config.toml
d_shared_expert = 256
norm = "rmsnorm"
tie_embeddings = true
parallel_block = false
decay_shape = "pow"
doc_mask = false
Below are experts of layer 3 (counted from 0) of a mixture-of-experts language model. Rows are named router (the router's row for the expert), gate (a neuron's input weights, with its number), up (a neuron's input weights, with its number) and show model dimensions 192-287. Each number is 500 + 50 x the weight over its row's rms, rounded and kept within 0 to 999. Numbers have three digits each.
After each expert's rows: "gets" lists some tokens that make up at least twice as much of what it gets as of all text. This comes from a sample of Wikipedia text that the model never trained on. Tokens count by the router's weight.

# expert 44
router:544520509584481510552410432524513543520465393531523585493488509522456468533507566553526602484533482494580488468578477425492387522509481472564481455466468567552497484455505528598459584585478558571469510490470488465594568528490572619566505469556600500427462489521450482532507605468493604492
gate0:454460476516483493472551426475419509514457561450505508482544509507462481502462376471470568488521475543539481502438524499536517485519463425547541530494426516570490525425484465450506591446499575586410417450586453441412491453575537554596525529440535500500516425504434385536495417370518528480
up0:527512491524494447537533461632507545613571465531450503571481565513560458529437465496541523468525525492551491467507489489447569442564428405563491475592447498496449542547471529461448517445479435534461550435523556471518514574570525582539555467546560547451476517518540478452421500442439456540
gate1:534472470537511548424404464402539401462664505401523485540463483531509535533530408408508444477564593504527472486501535448597498506438523479575522429425408485539521633514510475460479496492484499450465436483483428502504610571487459545539465412589424494539505457449505470516511542537507573494
up1:458520555462476492457538459566495442506522484510466522573581454475518523526450483492497573516461458557538452496507493531356411465506502510469565517571506537527495493534484506438425516543475473471542502416378539463455480412572538396450487431528501604468498511544474492484598483503415439501
gate2:583514534548480506459478499569499613509473490503534446545468570540503464706459528543537496479521442595493505448627385533580466580435472564492437430493535514541515516552513418530443459518565497492495471440449523466454515512495541539547449450531549517478514467597528463489423542542540497504
up2:531617486529487525620485434591502577553398428613467491562506559503600509594494508558456430542455432509421521526541406543550524555441477435484497462501547513548477486479513510616454459562611560461555505405495508486395533517445540553543524480503533489485485569566538533591498497459536506495
gate3:552479506485499436554536422420520450543491483543466479518405465540512378571526539503511500527488564417444525468439638536581492527431475483519549428510479486550519495524498556548538574478498498492491488643443480492450562533549582524529581450528522523462500438525424431520567449475460619412
up3:375438499610507585457495532561575453465471521521547524525498580536418520623512463443503500496489446606458429543427440518505495560452371467409456549442514624442448562554509547387536560507591513492500488519603440511424516486408458518519425669438532457487493510502491477529457590343465475470
gate4:486536538509505475491509477526579532573537454468486534498377557468618546526541428456532489463554475420499510481514477506484450475566403462560584484493473563443415490510530463452509522470466533407607462440565471542487499539493511574472524560534516586488467503477522515515438540538447490498
up4:555445482573502523543523460605534465412496605500488549427593525518459502534518533552511383492458490564451524535590460567560433500403513485493425468525461532501536502431518490485515568438547514499435472474542513505588521471477514522562461518482526425476491587506500523452476455445393591471
gets: "est ", "time ", "out ", "most ", "part ", "more "

# expert 31
router:464604492579434422480524481477506524569448440472549497476447466460482485409540580525503579549550495537454582451551459375461437514479493416493374552468489503489386458527545485492557573524505537535462473471464404451648530486527521472560569425488538543525502541482472510504434467595570536463
gate0:428543455500497539454496487476498516618479488544521542471429510529529509438396523555509545389559653421489481505539501453560566463469467575459514537492533543459426439558472440568496562474547528537547510529484449550580418503547427504526491394455484540516530559483500490494590469483545626439
up0:535497445469514465605477474516461514503454512499520467551621503493402548519531484480509438530478402487564468478544490513512510489470600471458409490475471451557627521545502504530454449454444532430539486511535552523518496567552545526449462504493531505444480592480493477479504491512507440458
gate1:422518485578531551604512530581561474609523551475534576449572527493566569536504579442446499574479571509464471385429578512461462468572594539528484570585490470535460474467492514531561609490445463515411468507513495571528536522445496456427514476549549527410502469509473481580479471478495549517
up1:520465515501474554399583460528583515513470562556545525526414452541383542411528445553509445483454427498557503491486503444548553421465560526527481472442486494463562593587536531425501516472521391490497451448469473470518548567480489545545472493441492486560492646446567558537505530530475499458
gate2:531449450537484479529468517536551506526499503410568513380552508516486477523487547457489434563456413494454566507525497466541392478406501559406413432615555541536484494493531585429390587556548491487433555475554536491605542431473424503601482452529445445548497529525438467510501515513470574588
up2:484463495524517506463569509493600518504516415413520532500498554491430517498481578540501509584453431497497510471521534494568382445508637564422462535456448591534505444587509478478429583522494446467576553434608523437597450558513471461470461449546484452530470511614517430509430526586484577521
gate3:497442515549495451397471441479449548523545513468522546512446420452467506443500444464509542515448567507374438506498475513360604522433544495503587548558541535466418470550494513531533449517432451519470506491425500494496406492489506550516420562470490444520510459560444562477581462447506470522
up3:432542502527456401471557516504484508534460509459473485497391515515531526548536544471464487565395583502444525506489540519509569493500447508547449395385516518484588457525450490514582496548538440469534521539536476449527533493496500500472574460515528436549512463563551431524507463481473480403
gate4:483524508515509502523436554477490448432428591489466599429558446510483493598539576425593512561561449515428473399499564465473499490411525517532452571454493487605465499539522499524515492504411516498419544460449478477577518395473525466500453447459537488462517517448438526567465610431524570577
up4:524436501456546474458517418452461524568505517439566542518422506472541529553596427524555595409405493532556502517581548525443470508481495475542549534506433480536460540567447529493400592521460442589500511560597507554569473468526491509463413436540456439535548512545545479464492593555565451512
gets: "e", "t", "am", "um", "es", "s"

# expert 8
router:433577450536484398509456509509492515548442455471497485517471413499573479490583575497515535534542548545557482495521585524473460548461515311562406429534501531477516516518517606480495518500485536598520519514417493508572518526489475581561461514543521551485509409479488454451515457509564492497
gate0:437484448468484458386497433503589501509461519486532450437570459513453574445636491579555468457633513490459504492500595551489507445505461525506450432459474440558540550562444404440463489527453603499537461496450644434590517558538471530456408432435506442547465460448553534445467528477578548459
up0:526514499481499511441541507586567555507525509514495437392529533462508376384448510461417524529567420513460518596522471560462500538495446519553488503474577567466464595501522441523512494539502496424515386488494467491489543565482544559377459441479416509493534505572562484395518452458523526415
gate1:498527547607508595458536434494564422538448504490488482599508524502439515345446558550483447518505497362570549530508470501538461503461515466461409462498553430541517481381487495577511531473628497505493444544530510570490471534494447472584448571520505494589535488452511477454416442535548470494
up1:471466465515493450523488578442503616492460520463536535434594460494504468575545429413435548532556516550444427479425533447466489450394438460547542528466456553501426501550516601443436490600556492506529526519539479427486558489519503548423540482394506528406491606553462440490576479467480489549
gate2:461525514540506349518449465462402460460534488507563509498466558519573468432466537529458590553469512510431506503557416531461477505504549528451479469492403532465457418502510471460552457474403493512486503534475479498496420492506441506551557590471618513457524545502486531578435399531504436492
up2:477484578501448536452393523522558553519527436483486472511477454469487457531495501412506451424495479518570558505505519413445468488430382545451449491484499537498505543467512444604492495439532445438554355442582485448480486521554493502469533447537438503498522480538452431515550557465543575679
gate3:561498509472518430526498496509452593521524494508513528522564596494457506407518529464518567456421540479484464462465459406492535387552568537439530551535489533559481502460508595448511533429592478519487451441459562509526561471542493484514499576526471506395488629401455588509554460416481496553
up3:401529508489524530484540468569488400514539547520480426503424454513531488485447561501414455552544531484559446526529510519515351495443483497518452435482510594419509490551503494462500404578460552536480520544527433510372452503481502559484514492474504513533510385513501458477443580472580509445
gate4:487507538369463600541547569473493566552503555516464525483513444494437511568369451532532419399527572448417396530473497482496482438444495556514581566527544551566520569519494564537389485480364497508463517507474480531515548499600515568512509520475551499506529414531540496476529553551440542446
up4:539376541465480472537538489492507457478478476534499444499570493490559483598497521494469358405520440352452446500616529481551484484475415551567531506544533538523513562602494534506416584473442429520472459481606509489557494595500544520473449475494531509490526400547586447561480522524471561564
gets: "1", "2", "3", "4", "6", "5"

# expert 16
router:444489417557548429485554556490533549528512525419485455477493481564503451496506551428522527489475465499485576508494573493488426465482450482509450553549431524551465480560605600460406569495468523534515528523451514457556557461442479513440496444544459584517400373506437547494539525543544493438
gate0:439467450500428540502530501436588428443483445580429474454504608517484602421523510527567486602426490543584437483540520457515445561548493429537482532453506555448521456535496554592560559409424502413488430469497468550515491520446560625546457441475517565512478395518454606521556481502479507495
up0:448475456486474479507600472468537521553460433571443529455505524520459563499499496460566487593500475522577422506452534465581433550533481459524443504578460582425522487509482497550558513469546540451452434465449549510591450605490516493505452421464462495603472506569427518499549467546523592419
gate1:470579483419528386431537491530511522457554583576540503503528505520525414480558576444463527468569457585583448463527628535512510488475465452546467500507461495543486467432522492503469463549545511545550481544468508443557439469474594549580580586531518580625485513517441505488495464512545476421
up1:486431510543482585566470496454477509541430399438446461488470485458483607484479433603565504559467517457458582502400416492480561546491459460542548471425474472459510478535498559467534537477522547422492458421469460526464507596500373504414428456542485422424532500462547476506539553473440467608
gate2:567521481517509447538451507584493591510485510445437464460452521503578449508632526566462595412366483532450437468545480520528542496531367457433434495557412499524537528543508460504550472465483506492512484423508489473543499487484377490426524560515471521464476498520607601420481459467490558431
up2:429531486465510468486462556465564546514575445443492419515512456524455502457499473518528450502419442493414575455406507488484483459582379578621406417513498527545582501527460515548494506495446561482510398428456520595509448539541432549490557501508521386483454521496526522397532557516602554509
gate3:491512482551575450583563444534531523497449496467548540419513529523443578485533466517519514465523556496476551466522572589451442655500478464500426503512494464556518473506516611514479489560519554555518530417549482497472536474491515555577471569476572535603497546556448537520449553592414579512
up3:475554465600545539489497465492443470468518522544513507386442456523458535444480529532478560443435579583529575530584485532548409598530546523544407473508460490592480542562497631573555514584551519501454546488504447463534481493490442551547425480540455527583498558558429582589436558516428527521
gate4:533537488548518575519531490541526514409582545453506521516520503553413432535404547384466546431539479494509482560483448452530544501459691463537499461483528485514457450457488503486494518585496506569555501483581523477538485527576591520537413491567420438416511408566441493473548417443487507548
up4:493499526419525433512429524494463455577465488533479528557479570485540472490572515526512512487462487567463459475483537493454464546599397537506557542465562500488582565549551393600467469426459454424434513502534488495485526426483395476430494512379570509584487527455570434487474562557482489522
gets: "201", "200", "202", "199", "198", "197"

# expert 19
router:539522481455419450510534544465488442577474504519492519439453469499440500538500516492527563512457565463516574497555642505514407518517467427536503540484462521525485459471499448524524521484500581502517509536508564486580499474490460558517587379491570466467419513450470438467535471548492579555
gate0:486476523549521581467508529485459613503446545461482590578470484504532493475502621536501506447497440505490479560511495498473458410453451541567470559493518456481500463556532489498409460549444417478499487599473414533440490408457518402538558496422496601545522593528496594455493495551443554444
up0:395528489513501431508433536452516417471382426533560605512444477516441404469560514452569529534391554402509518476518515452402454511423494555539488589480515496513471536544525443650519556455517510573468466541549505536493483426537527438534544382483431427529491565480469582488568463536493518464
gate1:473565457572495448537495573543516533559462508459476529439471590512576462473439549574462488595475575510499477561481575430539514571421465474541420459541456532392573522539523525477480607559548574527515522410486559580537639500504506507563467452561429411416530618474509541560435443500437413496
up1:504534432459476467509458535582553516478419467537488394514480520551407433568513540553522426425526365515476442474480409481471440495409488532441406602506438474502559481518529564516582488428457534495487441483495457493491411564396604494589502545500574532531512482532476510452418530527510523519
gate2:479474495577468435451444549529478437506505510514474555479477475466493519386549555514513584416499504499474479501519557461519475530538574497455590527368445479529516530518495464458463528490540472583481536566532531499536370528470493497477374439542570477525505404478548437578473449609554541469
up2:463510511556460522500514546520514536462501457453487575530396514498453507446420499519406515480523468530522559482501541481494482528380541491490671444429533450495506566442530512507571534566528572506417541614432572439530382522531506549482458568574452605515512507496452453564464482571308485460
gate3:489515517437504497517504549559469574502416532496537540460526497500474513433467411472463559480632550485521458485496473529517469436500525505522561417426522496460515638511526434466450400539511435494521516529517523568488442482394501434508505468537450489492493449531498428498445484540539496494
up3:460491453413497426581558523441462503529512430393576533546490466483469558476563567454488428594481365509566534506496429471518506512548446502465472451488394635466419451458476554438494606431453558567477462431468474526412506459420461523423479507458475463527496544442445509510531552533547455497
gate4:557479493444453461537456438489435519552463539590447610572477448462495556452444454475503439533443457463535500567475540549526499570589485580465541487511544541580475466496479394540488551532481521514533455445466493520513528509495396594588512491511485507510502579492496437438420497620474517439
up4:460511444413506454510560476500556520476523509583531522541581509494498448533522525517530547501510539515508520463580518472553534572446437553507401500487440545478451492592482517596490506452632488524500452498436550471547493513505438427491516512439383428500520473466496549499502465466518513436
gets: "u", "is", "as", "ish", "it", "i"

# expert 2
router:539540530580508436505500464517578511567362481471492493520446528503538387500591469449423554480517467571504537473604496347568462466523527387548438524524431565505378461507505592477452499558526514545511508562455500445525531539511457445559459345468533520477490495541465493469573505506543514434
gate0:468547536382522481542624471525472475537511480405522391517480481473540462556371522546449449537478428506533566467474538509480496531525525528482499514546521513563412463437525476508505525559601500501539462536484546460502514491473508581526481426522527504514509502535513467485464511466452492501
up0:455492527505543541568439529462495477448471574455410500542453567484427452534501468574499453505486496486485503537395485571493449472498463461616532416482501543589434546567571484429544431451372456497594509492443469565535425508456518461514517539458499473488542452521469512570515450530424462400
gate1:479509501539472552478512566567517482462453482505530353571509501504433458515417485483450515483411493525487569447456470518501537461434503385565540517524463540478486483523493544488529512430443517485583619565428441481563537474485463531538449544609442561394453506540365421490553547582514522448
up1:608515482571509524450480455546634472549474561529571475395462490499449530415554495517555570496604603456454505497490638501466406480499427498477479510442464541476550490510468453504435505482586467494575383546512606535444512575480520448497482476392482510454536498502495582472372555443441504520
gate2:528495500535488598438480559557547477543459453538461456439499500473469474394508543437531539473438548509512532480558550441507529559480512516463445482468551513485522466524496601421428469423545444514502536517572434527604471513478493543595432389463585522500477469482414509509595507511447521571
up2:487439516470450516405478528481569477446507470577512491350537456486419519460475492400559473460394500496445534475496617457425494478486477574579543394535548543498441547489538606508576521472559483495458551488528406515562483458510547525486376479493574517454478418462499519556460527481438546523
gate3:625528486446505593435445483433581498469439511439450487531552534510494541477480510518524598365505538520499542474540459518590510413446489490545446505549548522421560461552524523479448582489504428458467508479413469509499449510417601539515552579585524577464554436514568480407467494536556498478
up3:475542491589505401435511457479477505527533426350508514534547483467487530518457472406533498387464446445572566519440506534508532575563526444481540469466474548538477587559527454557548490428561455511492520441576510447440484470468411540390552483501557428510482419496519553566545430467529569486
gate4:449457520503494412489535534522533526509510569523517531553495505513453541508587457485394510563512457509431452463544567484448466469384555414595480511515564464601478478420519509472470468475505499550498468459525535538418431438567519496571549518379542457494476405549532420538513375568505518461
up4:508533443453469510473439515549434495550525434486465472588470469495507525417456612438516481516490510546513514461503494516563528501523478425569488483581453376416533536540463523461454514527498494401563465465594512561545580517490420526475500535480491443413483628465403562544550521502488454576
gets: "/", "es", "+", "ing", "us", "/ "

# expert 37
router:506526413541399490450413442531419445440486480542588458615523528539507482442429537409537504523440544533490530546523513468494387516524477417552532516488473510470479516553501457540521529533487535502540502433462597470471478423508557471476556442542569548440478486507521472488527480535563500438
gate0:513502486556525597528563497506557464456543531526516495484469460489564427436441483500417532526489483412465571492452447480458537531539609468471562437415577508402522481604485512538432578428505493495540555534433598521405542376465574366596499486540470441457535528444444528500521494567592463454
up0:487527536481525606349502471435484482495438483560577476532432447474446422481568455603499515528475552431505479483509508452578521471396485476514506489614414548545537509424528595467466492467440540581455530512505473418575512537437513587545519494476595500493526608503535441494467594496449479494
gate1:428481498464495626439507504628425457509499428522536513519492443502461492532485507407481508547442449581418437483526473496528471522647499432459533538592443517471362458518494524536466451504458514505508501474596442443533448492553463467542434493499503472521530446544402470516523557398435580564
up1:546384551431446435497536513487520463500535559456531488536434588482398590558496539411484560517549520424469436502499466506574481504422416576422529455480491490476520539491495403520556439547458569436530550554502550495476412518513528451531507596534530538552455498544538397483478516481478488440
gate2:526534507519476494520413540493492453443433431526534514543459579489521396604606565465522476425458440516499416496508446477543446597556405490555480518443460387400549543650469482495517600468484521554470418487542522413503455440452505512510508491547466492447503528480558460533469548560598497393
up2:482491475437473468497544457657485500506505473477545498592348491523519464504490464431499541463434490543456453480511571480447475496531519498447495538500650610515501430467489542590458523509559494493464555426534499427452555513480513483471459496518523528485477559507499453517543470436480479600
gate3:517551534456499522473430516428547514560506498441538501537358540527532552311435521478486476438536460541505603447428479530553497472468485502547511486524459551600506517498524469468423624527519408534487536408511502479469456536566539459521504427554417655458509588472583440554480597516523477488
up3:539457487490529464560462503376536499538459567426505510420427524453481541470477491422522513473560476548503506480509576468527549488560511478561523595524445580530443548438477489469476560480467482521454611444466573530511528398482576381515451471503419494586502534540576476505468517480505470447
gate4:489509481497494513592475583613516470488523485479494533454560502530677579460533520383558433500549527475577471526461520501448500577387500416461506483482518449499538448468454499496510535489518530560413560493517475462369518437479537479553467503474500448534512478481486490507542520445440435619
up4:474448506485493475439530463438418549497483508484465512580434482479467407593456483553456572511410395501493511495466501465494438525668560542610541536563499459450515471452522483511531471423507482435515419590520520529504532511588482446451534521485515612487513433527540461508432436592555524440
gets: ": ", "(", ") ", "– ", "), ", ")"

# expert 59
router:587527495544473453537475398495546450496502464460506483590461446515600514484534654476497449524448573578533495489586555444554493444477448505570468496478404524571467524536482529492485492511499481501517496501431481447514541512429528515518481482539539557365429544522505508462567523469591582571
gate0:621580513526490559587468451468497585541447538472572472530490447509521478431467496459392507467530448548456525506479577568494440585436462547515386411473494543551520478549489495520498506482452477484588565529566465447464499465514458517451470534493490494475464490456470470488538551469417471527
up0:538460482434479453477453510537490481519557544462443494489536371491487493519473508391489477471565524546600538461630553520470563464513593358560491513453599510492439579534490511414523461436433441601511510422549557461514567557440611530490462493459532561511452601444448527596535423571423414478
gate1:562484416531451480543501533528475466548446571484455479502456483511522413588521541435501480406483581533412525477470421502526434490535475541555464538615416501484403606408490531486420525537541421501569452515481518504585544435442494553390475514501460515512522473478514553434488415495545522459
up1:434585561354522467476547490476584488402446533494530514600464464515496485455468391607517532458465391372490511497442511563556494509493461463459430536353545466559581392562524559526473399454501536485513565453592477475467542551475480471527431484450527480507490483490519493534511609450512511506
gate2:532555542477450483571546508490434486516464543546468472425467582490530442515526549518607478511458480444434543557534408466498507537578480526477538516498493471517493451584485498491485570453509439483501485520449522536471493458531343537397530540455473526538508468486358511427521557519602363449
up2:467540456457486587514526543505476528496424478514507440434517455468453516520481575481602474473476464455515519477590462532532562613489421424440462476578451495475403453501499483517454550497542527546482534556475471535514388491551497518459457477541431544520536468536488494512582483447531469543
gate3:581546465489490463532519573512637485453489561447502514575413426502527467486412451601419382546494604423526424486532467494536580507559529530480454497460488476582503490472485471443421410472478537461577534578395479454515519506558498559601514484520516517526469520484458500494469488440500422534
up3:458447485532457508470445521404484483506583571553499430439500445525484468345438492509484500532470538506482498461528475462475502357491430479525507503486500508513541521567526466620433404500574481540520500505383440573474483500529540470505440438554466362537523504486470473510501553532474555414
gate4:514622479519477537470583447553506498516370462539479432514571538503519518573489510640388464452486473440499588459539539502558528533571551443468573579527535559509468567628472584531411476554565514510520452526536474559528409457533416417503589497482456491439462541492487490391531437502510530592
up4:511552488487513407453404487537515453566537563496530425520516422490452523568555488571464454471480459499570574503617515435518500529458535480454433610523564508498457596466477568560420417550583527473526466517622505502550539503554458538567565496398505580485480481420439519500363519543494478527
gets: "it ", "It ", "it", "him ", "well ", " "

# expert 32
router:510564458452502409488492425477477506509490404456501509454476413530509544452505555493420571464536441608515446560566439485544402441447529457467442488452514530497410449552518526529484538550507421578540555555518455397534531498536467536503514401521577485438462504501435499540487480548610519465
gate0:527529481533507458474445510428527512604518478565450421518394474508508390458405548442483508478458431506471420561566538430535545503436514555456575494449475503438556474450498537410521550578387511564479574405523509463445532494540477482556501530539553544502488504467462352402589513475505562579
up0:501454499591515534421480502555463531525533474446476592505504422487473468362528498550558540492438533486487443500399507569444501571532513527564536360455412401504544505563532481505543512516537489594552483546495503452549511568625518567466505476528605484429495507445648489477471526469528545428
gate1:497519473559542508467514510570431540529551501442532481484531431516523575506505534528481604523561518463518497532555465528480555441478454395485418480457464530437509474444454455549416531500485481533521461569542582591463460571469511583494522405480543390512468487489441525396536487460438536451
up1:470515512428506436519556580482428497520508552467537520542581462550484576498499513518500555498655481489632486551538544483429491415484524545491491535545480407394495490570513564499455485559419490525477462528543502563472548454488515624526523505496492425428490479508589424533481382547413454469
gate2:474444499511497460449432400481546543526541550592475517528454522533528480578443486492457413522572489504429494478414491482440527502550576500422421566486498633540553541517490510412520474531500546458538459503514489484533552491475592503480503378540493624553526491528461548472464456451506510444
up2:531452505444504526488521563506584441538524525429498477548408452496544500441569436393489415482497482545567413566449448529426446492456594490520513430486463569460410462547509449468408472453548561546591435547498525532562424502486457490451592521463499478454483511484496426485482491544563500424
gate3:430504482483469522521471492494461549534368536408541357501528464485478489462515553466460460375454510549492533538484522473505452506433465478483404360565564502491497505502491586516475478531560563482481578483575483489532485537466421468531557509475468515422478462457388448474497536552458481528
up3:467464536471500410513544579506549444536548543525485598500501546511505524548562443474530527504488543384460523478382409552435445602554521551497579603511490446595382500546488550470441513462462444527468458560431467457497582526546448469474539508532564583574497555542546569548529538467495526419
gate4:472520529528500451519512469505477542584585491564464544525552516503504519522392519555552499583480412438448456514547457486545485483456442498553443530505532602456481437563532524467524503495406435496547474549434460479564541607458458433428457511496504509496464506552533463542447557518541438465
up4:455515483531496492435543473524452394440416400468461494462519499510544486461486446468360564487446520538526420469586412505471543491520462502529517464557485542475479546506493469531531464613567505558479506524465410532545432486518502563447504480465535525454498477498498522455473573517454571555
gets: "es ", "ing ", "s ", "ed ", "ers ", "en "

# expert 6
router:572576423502506470438413458472527508526432490390521479521483527500482438444569534475475538565501552501558434499550499497545504515504530548490419526448495402584494488568496600487470530608425485525552499528519427411470570469557468488499536399569573500464467479487497447478454536508503435441
gate0:366534497629521487571532442478423433552433465519497528467551482473629579461644596507582502492575458427511480418543427447483452513405463552510449566493469574497520553471512487556516571537494455449550602461577634401545453441439462501457537468521427588567509439522445509521562444491539542530
up0:496495460592525476471435540525506550502515437476502445521479472498513473498348447552497539437509472547471568527441547466482499510591555480450575502556514513453409520496505505463557505526559577456536527597566436507548586534475434458511517507476539500564503441483530494498496460490525564531
gate1:406586496511550460506499433459571471580514546513545585347515508472454434472577542542556512450465504496491465462442469543573462505502500576379489564595508434570429455531451501436509516465605486505528587551484552403506497487492523366513570429514470522487506495454463471391521587507472443457
up1:403517532456467497520508503385565611447569331665505555500543406465501514435498484511468559455517474442484573518451552532473550529580500445510481449485459502520457505545524455473505561494451366489494578453526424525421482543419479532659544512419519352541531460513495496492572499479565516562
gate2:437512504490507365523588513567478601446533570516532441430478569505508492552475500461431449594504568530569506504384473507407448494557513452508517507497469490584427476489507496441505634498447570481558438450438587465521442457519463425533467522511554456505536481563450519401507492490509533497
up2:520528469518482589447440498467517472425581340425481542453552479489543565511448450500488514519457456430471480527454439521494564571438541535460467572485566596460546559525504534521494545435532515586467474599546551510497489425477531476448479541460506477460486439542572476525551456541452568592
gate3:459487519485482580460561492547554521431580548610469483530529392500473516504521483539449482513499520590529451490481421452548465442363593451535457475564515423539513436549498490453536493450505573556418411509495485595386479566493538484465533488569402527443518614487538534571533432548402439521
up3:433510470591521543546485513562482532442526527515453485553535543496584495516582435485601516515572520570532442461487457515496473579573484543569597483499547485530500494548516524421455489433492476478425592479502631481528526511400482503486449489502491496522525557470491558526494496541561549487
gate4:506479528568553685456593543463579492474575473578496585516548491471475473524424484494505502506548471563458537530559537484421537475524527500548404507533510515440438519464484460555445415432453437479507515502383522450446474506535543535387531529478486549566502563493561508502464459396428479401
up4:554487489548475488539503513562506537433444388525455494481579426495484602497482496504514507553451493467561473472464453462561480528513567488524409454421523523487525525528479537503486488588444445552515529541436472500587530417508581365498421432466559555459449529481479461560486501457503459371
gets: "ing ", "ed ", "ting ", "es ", "ating ", "ted "

# expert 33
router:526470503593444395505528419537484579552393438509499382525449421495506458430528468425473457538506417517507433527520551482500449552472465538480457512466467449483438532478443447455543597472518512561478454555487452456440495530511466492462534569447481515428470476528532381464407519513491512540
gate0:477423460501517531504515569505487521483443536453433601518414496508577512525575417590493454489493483518510500476597393515468460482507544456515446505554461507579453584486512539481457453473405489554408513568522484461513435561420482509560479496452459580486520467501406515530411475437414528517
up0:447545517423517446474500453535535517420397461493502528533493589502498461380500507540406488505375582507515456437488461529494520493521433465513473527510467429567540510455487570573511565566535539454490514545536545482578462457423566472447587520466517402456501440553571525472492590515472459541
gate1:470496462596488566534488462491514617514484468482549499499467410519519489483397519460449507483413457565518514571511545497531523549407411520403571445577492482430444525431472517518504579451565460421453454543534388459598457607463452465537519570391524434483530471491444402518382412480539440516
up1:541521484406497489472606601442472429455535525520463484445517539512591470455624446620564439525518621467556584496548505605484533405507443550539500552466600435551558564544482454560480512535522536550491524481463527479524513478525482555471477424511457501544517526496562446485501462585436540537
gate2:605510422555459500429527502488542419475473435536517433457432449475544512449490533519481514453563500608509484485431525538482482551431519498547441564533586533527366595506495348497539473468458509496446543559474385596523440501459526543514535539491547455515484482496472401414373449542577522486
up2:498492486530535531474496423498506544472503462492480452466544441521566523385458508570493457518522426555469507578544489496392482537466555440568444518443515525451461562420495443513559577500541492592488520486529399457517507432524433563479519522462593502507509587520524460498416498387555496626
gate3:434405494474473488461466461533595584540529456457512526593480461519475535392533528618493452348424542493496515519473571493511457539513520504497625436477462483514535465494484401481433545550550491469616499466488458498430616524441476488473372551475441447409490492479524534524501540486538581619
up3:519444514477521552566543483528530459495447428508511474478475505520571457434488441481577481554388455534522408501452426439514429441452561453545532449480510519437565532397522490564537586516569494465452533392468503487521477568456543564525456432532462596497497621473466454573456555485544567499
gate4:530489539559461507467533468525606489495457465531476464567371480510544577488466555426410456475414432559452486529601525473436461456442536452525586483583486498572557482511509468496442442495491539499542452461444536487496600498452480490428462423516539424492498451482499421493515513486487571459
up4:497488564439583638511516570469596384542432512594526537397476480490527581543518517487589523503526551542489450495499548453487527399432550402554514473581484581400512509486527571420521505537592453482535447463453574528470593518396470549569519528493554568428491473405482543446522421499451534541
gets: ": ", "- ", "by", "Born", "″", "• "

# expert 25
router:575461457603486427535564477547473483498493484502493501554455422494522457514495475461477533484434576501485520489526445474497455570483480455501525436554446459553456535525491521498554513530496522515442462499470520434524485562452492529508534520494454455416505428470515439516511489504462467509
gate0:525527535467501521537449540509601539515458534542543465491474573489514470598444478512472547497431417484506448500499492450491582502563387558551429434562494480501525520439529619521522566523465461538571448518520516400635518511506486417483481468544433487354496577512531507494441430504481455468
up0:538536523499515440426523590475522498413455547539445485536543519497508502574432547580464508523469400453603492523548474527566502545486589438545434519496490556468427479592503478618608549467514486566543658615511429453589486471538501468545541496467481416492539575432582411498496546528462535504
gate1:506526487520482384439469456505508432614575584544442467511464415532559478468484487493494605551522570522533503586489567465571458459450487428456461543572519487487457471577495488431526480421429560464534444526445480572486435491523441550500549435459524527518496469459394499502502489568570455470
up1:605464507513464478609526449414442439516487492530434509485536484525525492438607450475492564495455450578537440485497529504515525580527501460565571541520583482533450561571503457498456450547457476475528579513520525523524499543502557494416488444551518466529513442498327445512559429506454535498
gate2:446544520515510550497492447407495476572555479497542535428551450467369525433593512439452558458528537501565498511494557510546526492537564606564475449456516467440534439545537601456475531492496422476529521515401481463592548501406549504483484482489405397530502537512521533547563447506455558387
up2:457492525522535470521429546557476559463468569502552529523466469525545596516519404579504530424426542509440466511450558460508508499548556490443454452541582424470451469406494520589410496499504546474404468415452557339502531515447532504539553480534488462500520546461549546517535514475571593528
gate3:537486469699470406552525463562522502504504563496472495572513565477547438437535457563513478529580507480450553489515497521505539513482435450541509506457548457503494426535494466490533542441502472460496486510558524543555474576540568465454475454494381504482504517446421484534518518616542470520
up3:413477532485553482509538537459528426612429509528407489542571642484463491490569505493474546409475542478493580526495521457471488586445575560471493459633607584497504559522499508543505479452559554513481418504508452498453463576476532516490500483528480503514494486454528490528527513545490537484
gate4:479549491570542536468487497489507460477405545518489555507483509490550449552531517457432555554577439503547458565446517470457607575428553588451494533479486488390503544457500567469515472464548534565443499479470474503601502463531428611513579574470496410473525418550526517538441407525594412567
up4:473441539446443428523565471541494565470529383543542471458420509484539534516491485564540556423499540502542560406493536472602490467524411492573546534504529400513523537471516576450477595447459487446490501524570539464452502503441555397527414520480441489470475529517524488436545594474429565480
gets: "\n\n", ": ", "= ", "(", "=", "is "